python train.py --n_experts=160 --d_expert=160 --d_shared_expert=128 --normalize_top_k=false --vocab_size=5202 --tie_embeddings=false --optimizer="muon_variant"
Below are experts of layer 8 (counted from 0) of a mixture-of-experts language model. Rows are named router (the router's row for the expert), down (a neuron's output weights, with its number) and show model dimensions 280-319. Each number is 500 + 50 x the weight over its row's rms, rounded and kept within 0 to 999. Numbers have three digits each.
After each expert's rows: a language model's description of what the expert responds to. This comes from a sample of Wikipedia text that the model never trained on.

# expert 51
router:514479554520516519509526398450533445525439439554474546462562486397558506584450639487548444519425532515548430533509532503
down0:471546527437484508559539444431543594495438463425553537397456545537522597476518509542461563622522497483523473439547489423
down1:613419510527497423467504492523514472541442575476457519459529560456540408508531476466509517603485483480443430539486435439
down2:482470541480486489496465549465499456521460491556545451538589552448420534494583489486498522522456516558552468636525496494
down3:496549478481472561419560472506501445482534502583595398486497462512536496462479492442430575592459471547484488515423430595
down4:538461502403486411488493458503552508542555577491585416543428590466518497447472505500554518428463433564482520550459447467
down5:503484613424536534557473421602395531416490501501528489437553474556479448567488488530564454477470546553488411459494449473
down6:537503474557539508507524487494412573454563476546524582542438434441525528522495590456520530469499480479557471562474457614
down7:563475502438497453503548552552456553524403410464590551464492467517585494475518501481515562470601544537459533542511570490
down8:562498429571501497467419578469513584518529456536414450528469451462460465492565509498438505465434513475432457402491549532
down9:426517387402414456545527536461439516489617411473503458435506513505418596530412425524595542507493483619364565483484433578
down10:533507534493507407541563471517437485631505541528519553475578475530460618482400488605481527389466518443532522481384519425
down11:525486563434543525441534559524487536586512423520483503502418484497417519424589484497526601513542431588580503492491424411
down12:535578516543500503516474415499535492549533559477543480410474527491482333503422444458500457443546477552437476464592562455
Description: Inner syllables of proper names, often Central European or accented ones, after an initial capital, e.g. Volunteers, Tournai, Jadran, Constantin.

# expert 55
router:501521497415446558451543491515393518480403517512503529547436447454566536451508514452506484541601557514433493453460478443
down0:443462537595444465521508561551484490506507524506568485506508479481548525554496479498574479606439453508528507459471607520
down1:529557550454504470491411500460383528578517464528545508521509468416539595516368488487597526590455533503495603558587543536
down2:522494512514499459525608545546498517456358581522504585541521498560505519539418438490469555470569457501504445595549590465
down3:475447499467476511494493487492508452506464549479441430506511429544453457415499486485457529470524496563549487442545487559
down4:478504490554537393502483503620590513510496499510519501482524453570472473435436515489471476469511507553484551503481442397
down5:443470492471554569537505428480488484498497480495477544496398445544441464414545536522592434657410422498542474523591532456
down6:506522603577463503535567454561512462517488432454542519565514499496510567503400474450464477602461417437438560426522525480
down7:478468475521417477470517613511504570446521601549515546395521507458403435574409507467421471498428461505514532394507433568
down8:595521480424579462467531510474472480498515392553506500527464457482520527517506441545499568560517541479544523558590500511
down9:486495556458474478458471559531511458526510494572468506399529469474486507417537431448422537461480419436494499491556434470
down10:469507488514524509524475444497443521505521411480523433517547484540394535469537497412460552554475546523558380517423477562
down11:508530460483467506474529476476559521570457554559475453564543587576526535471602489536498468412470549521485491509534442428
down12:570447489576475506530471622508460539517482555587466513488570475426462484478492501513532513489538597500427497436478456484
Description: Pipe separators between cells in data tables after numbers or names, plus semicolon-joined scores like –1; or 3;.

# expert 11
router:454415479540555521568541433530507484555494435541476552482492526512464496444417434498444450447432572511434539540584534560
down0:508514423510440369550531458489558568510473520527490549425481475472495494605599508418452566416578462436539577484458473489
down1:547519523504541500482514543453522482534526505534568462509457485618482494479514480473444504449448492455520540496441509418
down2:495445559457526487452472493491535528550558614559516482436499515505440559456519527457527504379524518484537570487463412448
down3:494508469467502515448468552386474433426421517509574516499461514456432488450529493494551557418603498505511508540493591492
down4:486464573481536467484518467605407455471532493503477461526327537468606479430500477541424399523410588538559424525450515498
down5:579549531538526456425513461468453460515507584561479458463544538533575587482457438534451536457456595596523489513570483543
down6:534490580416478600528558505474463438498393525469604557502471557468540566498539436505596512482467475511430493507416492527
down7:422518523561482476483510505510520439524563546460548463545420550514456479504550503524476415452495488429467513520467497467
down8:506562485491448511592534524591376572437466477504448423361470535468459602547442469440481496496551499592451517544437538456
down9:516446522539461432549460428323415451514492453389477524415492491489467492583545443525460511541512571500529494576542509475
down10:528497413515451486546471491456522384524490594446392487499489492515589460553501490512536465460449511541439560555432460532
down11:541368529558483485468504467533430499449533497455558464581451501470498658525598499555496478502579437533465458504590471430
down12:520588517568462559500467579414441504490538441501479628437581557470555449486429467571448553492501547514389511534542478610
Description: Opening pieces of common abstract Latinate words after articles, such as w(arning), man(euverability), applic(ation), success.

# expert 60
router:363509411527544500515489459465520435508425604515507606522546508496475517472480463526426502497537462490520540519439514459
down0:478539480475520498537519559457560481508628531554517536517525529584471503438501501521461565437528475525510485654483454467
down1:573487389466475479527433522505433486478489478563466398493536459549476576526598533487504418543556412496491501520508470549
down2:445488526571481489528434492490501497514565483508431462512442486532514543545496487445584524515506530472483420504515464516
down3:534487464467430471570473419490509493539484487514543535438553460552455420506489494638459468433468523520485484552516488526
down4:572480463440471454541453443564558556491485497559546555457514535517533546427581555498450450490525411450577435509472462511
down5:572540440495530527472599480515440493513504458394399526432552498424480545532562580464465540450514502443537485475563505498
down6:455502578540500457483404487526471595474518521452463468551528556531405611588560439513517500492535539483547539519523516449
down7:531563554473494496457466489407482496585504437516569438520501573521583647459547538510462472538571519421526517477502543445
down8:475443504533500480504500535449416512518468457530553511515457479402563468492513502522421472507476560508522474487438370430
down9:477493429523459514443476604495553539470461438429400465490486465448440462518503471451578482518583436485529478460449492472
down10:517459457448502514461408516435573512500513583486503477459571495469593546473538461536593401531641464435404456541492584520
down11:465474512451515509554539469466472470469500526529471401437577493481514525454499469528566488528549567555514533485552458356
down12:438461474518524449456387445405521439468464438522523494547513491564508592545524549423506552560447507540503525503503397544
Description: Adjectives and nouns in names of institutions, sciences and societies, e.g. Social, Museum, Research, Institute, Molec-ular, University.

# expert 44
router:561561536414513477428474540467502502519484496548463484501386646456532427416518441560533521462547396484532438466530489400
down0:547468449502448468555556479363541502554526494484567427527535534478449558355511569512506480509492514512554492503516510524
down1:493532504481540495488507449462508520510527432558548485527584504513471463588497391519504501499548556448545495471449429426
down2:461509570538457474475544473468486621563442576473577548417550493539376484531446486482444439447583502520462480436518527389
down3:462550548474594576587496511511474543447494458456549550527554398458546472564469508512523511463476553488522521504497460482
down4:445521574461465556513558531483471569492549452478390533548477565450502457522453502551492464472549474578515506428459429561
down5:518500497494514544534460555547450462564547469560575544450521393484566524502439476520570409452505477541434549527551556542
down6:473551556442486602473545453491518426503474454517473426495592508494536514499472568427502435421455494476555495529570420463
down7:581554558454542523573530558455425487491574450560421501586484474505469424417432543536534433482459499484452439586503516490
down8:492515473502479475491434490486506456481510494517521484507534370417530513444524556447494487498524573485494375560550567569
down9:456536530476475532405499481490544447385489564452557463509527442423501521440495514548458542468488494563462536514568499517
down10:514474471346432586435458525390564470538556447544533463433549383539483570498576476541503528465629504504391492591455451603
down11:624512478540347542500544518483499493573542593485489465435506496512488462545446483459411507561489521509493482415510490574
down12:482545536477496459558518462462517461560526431460557432525543450458565447543444508495555528554520571470415495572513451527
Description: Word pieces inside Spanish, Italian and other European personal names, such as Fernando, Giorgio, Anton, Marc, plus ITA country codes.

# expert 2
router:586504572559471441459489445472456415507490511511574528387573569542483588384489424446417531568492579479499427531519472555
down0:534494563497455519497466425503531529499513524342403389504495518487476609448486499468541503393558554491424483569500455412
down1:494514555533477487469460547526490538518446536525432529515494519588446554513448569446500430398526439464498433525590355523
down2:506510526510487514507468555447489397494507468492522500498467555564545587509403479490465437531572521527533493553508405449
down3:510496593437471458541474545420528476489560570429429503540476416560490508422464583551432495454540575558551482430481433528
down4:514563505434602538524477521533519548381548443645482444537499505597481457455544593416511457485451492514576515507517461466
down5:488589508486486544446499460390504517456525535462446449448445609485461505484509432462471491469574521464532583525478485563
down6:525521549567529460430484543505575437519524499504546479479488567520563568462453464505578471528455425474462543532624376565
down7:450507581433512530499500494483539555374464524428408607486559481462530494565512576462397452443587619449420427519366411496
down8:478546494460534568440517446511578464474515532465522525573427513493426522411506499519556479554464410544485524437571536464
down9:475499544519560459449417497501424411514469416444494574538545562461512406559457565533515422517492488506573541534481485493
down10:504544511425487483419478476461478519505487572517505647504495566408529602439524451484567521523542473514486405519476531407
down11:482527508446577523440501543516506527458521535451538440401476488478524444616526456485548519508462415531465456534509443568
down12:555503492479454453411486424559539469430467564538475536547472551451473549456581560528544521509467466471448529565548450489
Description: Opening pieces of ordinary words beginning with c, sh, ch, sc, st, such as cameras, shops, crack down, encounter.

# expert 58
router:428580387545510466473440448593477504490603511574441527513534462499519482552477509531502491529633429454492489518492487536
down0:488472542433502529533635543432446538563495423509499434463557466515414456562512448538484515520547478446489569533460514555
down1:500517453477399512480466601464458525409461489531479462516540450397567516421542504535523447496497505403545438592500455608
down2:522516549509545510564545467395508508529626469627496490476528396577493517468456476477492478439410519462427503481524466460
down3:485469479512506463474585491553598511474470521524485416474547444434518559486610528588524556540489426517509565483467454415
down4:518497476566537554490479541431455521517491554488475558429451437519563516487522517452527584477497503474600447456455530504
down5:465620554523538522560418529481554442439404442491533475478396529567533481489406514410493485421502491441395582528479438584
down6:562457567548618439586562497487592591611509405541408456441523566389519430460498462422468452549532502499532404438467568498
down7:511450515565510528549482473532609449538446534543443546512527535493435508536422482551467521437451523509498383509499554413
down8:503553473537579506453636572450545508524521477415581422549437401519508601511560461475531513508467545461555429557456451481
down9:487376434487499560528480513452436481444474553561479463491575517452541436494502524467467516443552499436540495543563523525
down10:479511444517561545547520491580381415483432434480583395506525505536604528509511499414446538549505557519442547500547638462
down11:497537561551471555487512520540573492527485521578478461490572443586495451461487493339374449450577467541454512540510536539
down12:452469485477549405491478574557481397531642528414546498555437539473521482545491502497530497461348584507501559502526475463
Description: Given names or their first pieces at the start of a person's name in lists and tables, e.g. Charles, 'J'ohn, 'Christ'iaan, Jean.

# expert 45
router:335420482581573512536455633428548508467559517443574445501536444493473489477611548468521488511492512406491511450441522482
down0:587489562564510560412475513493493568407572474511516491513530465458525484483414433454437547540580496466519452524516519568
down1:503475529449423564485508508459602592461505469486554519495441509482468578480435568473589583538625531474461561431443472582
down2:500512533544509530574451532533470519477523556516442482526470526581479549496508406527547390416350514438531430561471529492
down3:540483545536509541469423467561500451431535481364572588448538474512550523507483427480465523506486487480541561528495511514
down4:571489503470549551508468446461535527501483488566638491503450539529454514444453601575499498445461399471514602614443537607
down5:478459481492456402478499590508507439464433465475488517604489496476439465406508471605530401436615519419533507432477504482
down6:455384485511457439597465436498498486560509543441429499477451460481441558551477388511570480587502570462400439420522454500
down7:497464417463445481497471534550493456547444478463521435534487493448534534405442562467494524498502456502542473542558504564
down8:477512534554487461537483456544506571491428510412492502450489461524522406541455515474423536462569554506422504555428501455
down9:512448544574483496494374487461526545500543509545506448510536592499548499542514529512516522540460580465455481484560525509
down10:434526433461475489522450503366539509507553499439489521545461511578531526484509505557498586449469566440468429496502430486
down11:484458446518560441387521545554484467415518495456474478515466517526466440467525536514514407575586547524478542476500511508
down12:523528540541577508575520497527439411468487472535449438500437410534537499610597480482651579516434444518523506571507559492
Description: Geographic nouns and the second part of place names, e.g. town, city, village, River, Street, York after New.

# expert 63
router:495575461496503506537485475484485550567474574476328508467487448453430508512564489575537546456536477501562481509469511540
down0:521513524538501475558502571489496461480502430416629430488491495465480486451412425570535540468492404538563496480415511525
down1:609535503542458513504446554512425484525505481483495520425548545511537454459491518400464439488506430473518577512547433566
down2:497471515473426412478568488472554516448455602567527490496448458586488547530390448518456520544434514552544449584447439496
down3:527493537436481524535487555465508476432499589474520552438485463532485463543519549482524478507488586475520510471431510508
down4:471463500543533500576446491547504541609522492486508549474483560482528593583504528561375505516477433499553362436514458513
down5:637423463511479462501498506479538505607561552467452464406505495480470542511451523534494465409495599450526475614520539457
down6:558550403544526556543433482454558474576547526449520493397535387546516572475468525454538570599527459533487491483531486529
down7:513472448462512570478524550493501526539550521478507445432543482513447491503429463529459517508431502601446525473556579542
down8:514552446459543537543501499500496567487465527480509442509538582562371507438464498530512515514419467528446539459594549454
down9:499470509517579466562533482467509489454402462533587530553594420523431430507374605547568459451489489468551415471517516364
down10:586512435483497470522489497499501525470501386484535551518591595526497555526557548436531512486522471483495527404490506469
down11:595584575566509515547586386471480504525453513471526506544496478485535529424526433444425460494593467537525436572492464647
down12:523502494517518558455594421495536472517505455458379435415461547455481510410529475565502503413490455541514429515425538506
Description: Country names and adjectives, especially United before States or Kingdom, plus men's and women's in sports titles.

# expert 43
router:436479390520514440436432559459519461508448574450607516528495543458423456489457527561396573526578508524456511416405484406
down0:546435476483472526514528473559487406457424515522527545493630437440540535492539551502432625445569507512412505505526508516
down1:471550553490363511491514519420544481546538423429559367397503534498486498479473484441526488440396539539569481464582447547
down2:543475537491508479432451480521499561563547502524570567488559645597493424429514572400481525529495528489494484517465536394
down3:584466538464400499425524531447514445398480553501459473477607527490421430424551549515465453470518544469401523422545513508
down4:508563522534419514434584434436512477395543528469544420433603499514359581506385540506414544586433465506504446467539473479
down5:447514498519516472493448455488467459491493484523494529532577600476464443478472561535496447488514440510441438528514582441
down6:470460417434531578477444537468522473433505434522511487471480493547575524502501456402479612531524409444440472452543515518
down7:471565494489512437512499450527517455433461438480401500483497408431446521501571534503408555403514467572599535456518500466
down8:587459482561554517448482443538538511489439537564568482462554527468571572510509516497532559583498506520493598463434531512
down9:594503506526485567446520503512543524465487469536472470427546525616464534446548492571541520517537413517468520406511550561
down10:517557471442433553406454561465548394563425471559512537433549506471478556538472512530424528535521461582497466608459548458
down11:455339460515492463544453498488510545472504488543465514491549361472469498583441450513509453481514437528531537471518480416
down12:486594541482562498466440474449463479579431456491572530483436513544566516560465562518564469582474586484494525499546440532
Description: Articles and prepositions before institutions in art and biography text, e.g. the before Smithsonian, at, Museum, Royal, London, Location:.

# expert 0
router:517427530522534517471517544456457520570510493453467518479483514504456555490498525406485564473516400488510425524479542480
down0:449427562528484534451517526521500433423551534541558410541478488539399478547485481415547415524472551431539486489458570525
down1:582481533581513476515434582525494518457451572457535589587525555483524552482512527465468587440602504453458515537543409474
down2:456495529525472494538495486416530541433489509504484555502546475532572470549495462492509513478540405549530489536511483474
down3:552531504513464580406450494498416563512413491470444504534630438458495486511416467541492413496443551504495468486472577530
down4:578524540557502445522569526520489540504459448461470567523578548498448551428506519500551588504550508617488518523460428538
down5:562508465386602469548453503462421497503525592511433542397509454530554511564522530445607523488488426520464493462486415512
down6:448435587528514584515505489529494568445511553447472544443400550497457472492483499442508415445518491449445470483525539433
down7:507463492368498433526495484512484440602481551491510490537536528479528428519483487592518480501546513402532471488490400556
down8:594376410546516532503444444400486427568507482517544546489549544427507551519537553508480468551540514446478535511434438493
down9:517610440543555474425696521544538536483529459501432522471521539536505517556526427533488573454478477405494538498503482582
down10:499510529514518431537528533624473576541507570461556411500425533556498448545397537501456458430513472508415484596610575527
down11:505473465467587644497506509534500411415391549476542488519519516460495553427492502529540461528476489410437603483488600476
down12:495606542588542582525452495417487515443478493503421440539549397488477502525548470464461570523479522525578524592491444493
Description: Capitalized word-starts in names of organizations and bodies, often after "of" or "National", e.g. Colle(giate), Vol(unteers), Jud(icial), Ed(inburgh).

# expert 12
router:498525564471471506349611484521494478433529431499436567443468514487531522554477528461522506513559493476560483607532491542
down0:481417551510510505451520502514508408576488585509557461536461513503578566463634465477493578505470523518469461518408465472
down1:457549687514483453479573484459517514499437539527561465460485475502537482546537506446490564554502565494477504538423626497
down2:579490449573464529483502509511529512571472523512521471462553462522484401498513499469470513498434340411512428417541532641
down3:522489503480594402453557457527519558503452473611519470510508452612597448523445510481573465548497549518465480520426560572
down4:550454487581564484499423485422445532509465484545536442401483492504469483469454532497480453536497497485471560520599451517
down5:501457501530499476522432433520548460382547461506517527447520492431448539578472534460463522540531510526459466509486423486
down6:475572559465526465436568507465441503588451577483467500527527520482516479516492506537499520571471487519464490527467421553
down7:545457554508428456577555369559465465562475597524509556522430464573521521480532514465594473570554549507368475456512557560
down8:550484402483365482519538512614523472494472530548498490497505503561471448487535482435504540476537522544502526525519443455
down9:515502526498465513505505528473485457441461471468627471551467511463483494535503509478498489439576572424497522453479420466
down10:497485536528598496559469597377399463447568469463458558481442487452548552451452391491431566485478480505432622561488511593
down11:533513575551456508537587455474499549484528376590439484537448534535540450503487538494497535494464477509424521493493496481
down12:542406479436506545487461522499549515488448543463412414475533536502462446501480493506477484460490465511491414475444525362
Description: Word-initial pieces like cl, sl, gr, St, Squ, mostly in military and naval text, e.g. cl-ass, cl-uster, sl-aves; also table line breaks.

# expert 26
router:401538424473506442437548467544648474444452498523570503488508468489420431595559495524494498489484570456481592460394494426
down0:466585528568483501529381488558506536543534570625608435508523471518421535518572536526468508591616489552501513513496421511
down1:507480533466534514505571396540492443477526491557488451412601440525583468455410538478531451513453469374509560467500470509
down2:452537472628452511503524481384458597592540483493421443456498548522467473460541425518495515536485460563503519511551451489
down3:452473574448506485508556448448530482556579550532570472558561494514488570496599515504505514471494462474436511468499434457
down4:484454514483442483490448508562582482486643485541465435391463303477509534526461426437511511540439560489461507540579517495
down5:497428478436496515490515472463555500442451504579526482441468425487541482444434567570501440505413491582551569567643441560
down6:559501515521517465503507423462521577426497534536418565530484479545439582467482454525487512465525480516481499481494469462
down7:579496507552498459490527495364503520469444430517480501520418435500514467558511495489435449540524526599502498540422346485
down8:541571532488536478498496498396412442496578573527470456481541540474559451546541599499605482430443462431559460520433557471
down9:415487508567464550497474461559456584498532473463537401398450586560536526481485468603590503537491496478500519480462478546
down10:525507556513531446337464498565494580432454466469464457472469618500523488444496518440484483420532499427628458492558438388
down11:512569488580531560471462437451503499508525543457500490511617560520473460464403439429514479518497570490425528636512559588
down12:512453418490584414516436553492423514523494510535502582471416522514481501634507516425518571481565518507526479532509549494
Description: Adjectives, articles and suffixes in descriptions of buildings and historic sites, such as impressive, original, neo-Romanesque, small, church.

# expert 59
router:486493579535505464478458591483470465447531449458517483451426530501383483418491436506568441513429619492523450528467544470
down0:580409498446562430394509566446481604529561497583525519480503540539471488500524529475510509554448431485522533520481506542
down1:469619510492522511454400485563493458565555463535512537479532361492500508497505471454526487556536515573641412622509489579
down2:539541582486479520518421494530514484385467606469402491491388462533539462509433537509543472496588431528548479479476491495
down3:610549452523505546479451528512507544474561483498444454517366542492579449499505521381438468509472441513456531479490421522
down4:431505458505493521524510428477433607442496486555499582622526552507505481397530415507542490488548455454506515476511572508
down5:512463579510527489457453464503451481435464521469500571541552484571498482491505515458469385491610539488583418470395534440
down6:426515501488425568508415531425507442547466554472440504548459499577455449521525469522504564451573442454567557532478428551
down7:513577465406583484502488470460535474543598502456475470608516446451480546510582530465545492515532454525491493535493519469
down8:392462482511545465458416473457552512410473466420580519417620505496518516519410511574546429439420453446449519504488578508
down9:604568479541527505594457515516556504486403541478453439517563467503503481578493515501433511467514509516473493593576506493
down10:598564473521479484512456421462546550497607560492431527465431511504571493549522457472583469513471578431462468483463533522
down11:512389603601552492523502496570430512504402577525521485515533553591473483418486483450478526492539507520444460559537562538
down12:509551414424445461536484504482534530517581568513527513473525492477529578444416521438492431477450511442400569460493456540
Description: Word-initial stems of concrete nouns before endings like -le, -es, such as cast(le), circ(uit), trib(es), tit(hes), ro.

# expert 48
router:448544570530485560506527536472423567487444457575460474475514584506451537480391446506463517411454626552415497516485526552
down0:465511428447479560496492483526498445514496477547474515482484466548465558505571602505519553481542537462534445565470509479
down1:453483450582527514392394542515342522537392433604456478479432524499457412587432489542508588582528520511433507566537492546
down2:522491520491479448511486539511467534563518502562500527535470460510503509434498509472395438510452478576582575502491467518
down3:461517492495442405547523571470440564512419508446536530484465482581551539504517577467410556518582496465497448557451382541
down4:431520523462536542553488636499492585554467480593550474587545435497536571466458491532532600533602559622500381531468592582
down5:538448489474516423490522555536541445524527494498458488480520389510449451510473548455456425538462497563549463577479484550
down6:503488504400493373429370455428556540490486542538552544550461561500492527454500508594427474553486502498482650515578491521
down7:542565469500405513471520657504589567394571557666435531520515453528499487518495551557442444533449488517510511465572479476
down8:475634532586483534535541463493585592590480573520524534435487462493501486426509498449526460531509565466553581511593495541
down9:449531513525547538496508534497551437562596504533450573456549537484530405523478597526577534560498518454457481472492522474
down10:462456379510491496545517500420586510479460455566640408564498601380504551492458595509511525562578523559500449461458462590
down11:565506433539491551460527569478472560557517558447472461585589474506501406457554497389542540483546503512475362432424533494
down12:406544549445503573502501532515496458400525555453495513497505587465538553481486514578483521376547539510534449452589496473
Description: Word-opening pieces Mar, mar, Im, car, often in Marine Corps, names or Marvel contexts, e.g. Mar(ine), Mar(s), Mar(ía), car(cinologist).

# expert 38
router:475470479441427547466529537466530467462520484504456473536472548448497498489520514516392522502504503513453481456464422408
down0:616566583549533517451449454528431612496537496461578507459543553465580561535617514510504556518525391459511479596551568539
down1:571483495547573465482461482458518546506425488495483485473486476470557617554520410443468542499559507520476445527452458456
down2:492528558414489511522500442405445506533517526487468523455521546428573411441513503635559534513577499505478386482555668488
down3:555382461579574516537472543554552377449508558515511436444468464516489503386542441517471515462540487480520500576485448486
down4:464475495497552444515521425515480446511432476570486496475482590477487574534536508427411471433427450523499530570518530474
down5:533481511560543477424550422414523547546517416512478525567470480503421590505464487460481527530587447534467531586513548505
down6:393522508605641462573499563520526490471534501502560532474557500581466517589492443481470572557509458452514517519589460512
down7:502535453504480607501586500542436507554465473440405481478514496513463418552519445576526439457491475398515453523443493474
down8:533484499573540578532490462500433483505493520404453496441502467545498403469598547429451530566548577527460496500567488431
down9:531493507452514437484427476481461515592545534491493608524541408525535464467428434518472493648588488468503470477555457416
down10:507499563497467417529475580447557517456448558487499545470544485511461508608523510486526478584454539482512535565526540522
down11:507558510514527418532523474483465500454598571496475512410494437453399499568449529444611532487512571485495460527435427456
down12:512502550500458460477477524512609554425505486539427507446561584507480550568573518386475553492475498487526511516590405575
Description: Pipe separators, minus signs and semicolon-joined scores in sports result tables and match lists, such as |, −1, 2–1;, Stadium.

# expert 62
router:511479512554428556460444578532443512452446461558503495462436568537553476538507470521494442474581449540596509442388512423
down0:438521406534542491516506579487514463519451450435475531589554386511522458457444492582464506582554511532551581524474445520
down1:576443509514454477517583538527478510554565523424483481533517478434435514469537490608482400527451522475534522509565465522
down2:617526477458433456433504411443524485458554618499525479526487498516521433436448480452427531498443456477467430462524510469
down3:457456427561469553502497662498487544476495564494475512447499589532538522559523480570487444480480395454519380487480504582
down4:554504470468546529492549535594600533535490476502502444493578577478540433606569426546550516461486460526472587414516477504
down5:534484504577543492580498482426488485427581576506462385541582442553512489494526465474409482522536524533572575540515499469
down6:544492466508575457478460565512463515513458456506580536469541482558506459569489522494495357510520375540493526519571491486
down7:423502453398472583496439491497515460534567495492473510440480536455417469557504541589527637522526507493500511509511499479
down8:535540526388643422552482525570509486597501498535486567418454462463456485554576505484465557508461514588487490542442504536
down9:587533506464495553481444457551411457459426523465439487527567481536489508498501586505569559510465583576476412514511571506
down10:532525502449528477388588569543511601510492560493472518449538515605513522534536538438509569555460582462499537482540459491
down11:519577613585417582525462456497565483439602648504453438633558503435514480420555395563525430508521590537419498485476526468
down12:600514548438551508469492348427502534559484469541489480540526426441465498494565595463521396514544546462578534505508504569
Description: Numerals and number words in stats, scores, chart positions and album details, such as 26, top-20, million, six, minutes.

# expert 25
router:466517501463503546556530567610576570470575468526463495539481531386411497562575420448560490489515581416556539496467468468
down0:490428561476601436468524540408494622523472501554589434569546477589515440508500530414482455521452538548529499478484522540
down1:582564460418476565552525565422419437509424560567425491448512542547456510538516557525583465423503537523533488449496449490
down2:491506563514513478577432418511470524490461544496578511443521522528582510485470495522538489537508409388512542417462467564
down3:452509464480447463508476449546496475542516467488430534596529499436569430572516497534492457404451524485565446526484500440
down4:480527436558455439506404545507499580513436583382529568492451523556463520452505525521553548401478462405405477584486573445
down5:457491444492629559361495508445515526535546469505568519498490490449453518539541528495508514521463500558433549527585586432
down6:507526546485391536570542521590448476544441555442523490433573511574452533540459317637482516430511490541503505596493579522
down7:471425498472524497542515492493542515494502476415427504476504540539469533495483504514393552546393514498547501522557514516
down8:497541514492511393511381440427463553486516458545539473464513511456461448487470460505516529451491456452454507515498519559
down9:498513403530498476443449440394422456531412381514449467469385467526576457606559428454617473401477617531605459541565553527
down10:564526440498433546497551456536539513459537464503513457476581574454455439537515618472534488539515462420459545439438479537
down11:449536520489521521481475524459556586507513471479430492540435513516491537521408525494557459501554532490509495486457491532
down12:536500592583536517530469367448445554495424506373515519442524571522443490543541431443476488444526513519522424517478477440
Description: Adjectives and nouns for plants, animals, and weather in species descriptions, e.g. yellow, moist, soft, green, species, wind, water.

# expert 1
router:508448475455555424493517498486570519530431518484516487430462538503535394569507564584600392571344474462463437535524419442
down0:511496568471505562471480475453440452502509563517502521444489439511580535448555444590531462516453514473608467567487495492
down1:535534496500510445428561569490466520439504423488487559509452559537419481435422478530492601543492401459463498462458454384
down2:423522430430512577418542531533479542466516494454494485511417526533506505497517576454495515445500548522494523424506428595
down3:475481501515435431502524467519409440490509512521373482494552432480384571460530447532557467465410567548433539510465635447
down4:540576529556546483483543430525551469544501501520512482442493504353500507575457531501459582473451476505443441465471401476
down5:544484524489489490432454541462436537486542477524563512460512440505449593444570543405490410510568464442440424551491476542
down6:518495506443493584461465537498541459494512513489572567557596470518584483474504404533455483506503435445419502543531505472
down7:435574498440509480400552521502555652481459545513441398476531466554518368445426445492524438435522477476540606562360495510
down8:478506517573463504570479497540492554504407436411501592506518578488477489519515421525534539548476504567473513494441435664
down9:533546511447537483498495563462447487471523515497449561560532515480414522483469445505499443464506437417434519514443531470
down10:525472460527487559524502470492483493543471446427450370431441504434467471460454490498464615469487529477466560461544487553
down11:475389444445574520489489564448498536504576529475534521515526535483541610501523492489455485468510483550461488537500554435
down12:424409554500646625491486447515485451511538498473461558537552577624540452583487542463504451490567483542436504446576479456
Description: Middle letters or syllables inside personal surnames and given names, mostly in sports and election tables, e.g. R-u-eter, Ro-z-ier, DeFar-ia.

# expert 21
router:426469536433514581576547565559504535460510446572530474500570579508517523478544558552487482469515484465453435507518427524
down0:584517515471440489485515555544545531525415569522432562531585443506473445420415498512473469481431549561611420575493501494
down1:521491504474487514491473598530478474448526514466502551521578445554516466580537471480453445459458439513620477462484436476
down2:599482550442519450457546564489491442395503489444454545521452499445595476407463475517440487446494443414518503457358526567
down3:474440514492569457431541453473421490529632507525446464487552499539416444398484528510436484555431436538526518460431448476
down4:465538565585418498517521486477473574605528487559505479535547460494578554610514443569492527537474487489530512574491423591
down5:425507506496467457495570365478540480553513510561475577460557554435388499574531525537557413537522550496504493560592566431
down6:543506474494511464534503470404562415574486538543505496484524556471472483489430475449608596475409514454472550453454545590
down7:539535479453549448505500495500517601481485528541455550487485534504433428502506475462477578449538583524553610551480509485
down8:591475564481392524523515489490504433494490498423428491535501483473510604433415468403405507571527473543560585421565499448
down9:375564455530517596527444461435575539545446410532483450472514498512497420563425434558581528424583509558527334508493440439
down10:547511471485530539507541458424472446395503474476500428463542519465497423400462469556453580517553461483485472481512451567
down11:499520481462540436502526474523589467575451531527449695535513515531572378507422485481445512548491550515472524553555426540
down12:525468497527481398574500534459503521593486440430557593508573495550488421470499419511580400439570456528520414575534440433
Description: Digits and numbers in tables, measurements and unit conversions, often the integer part before a decimal, e.g. (3.925 km), 62.2, 0.5.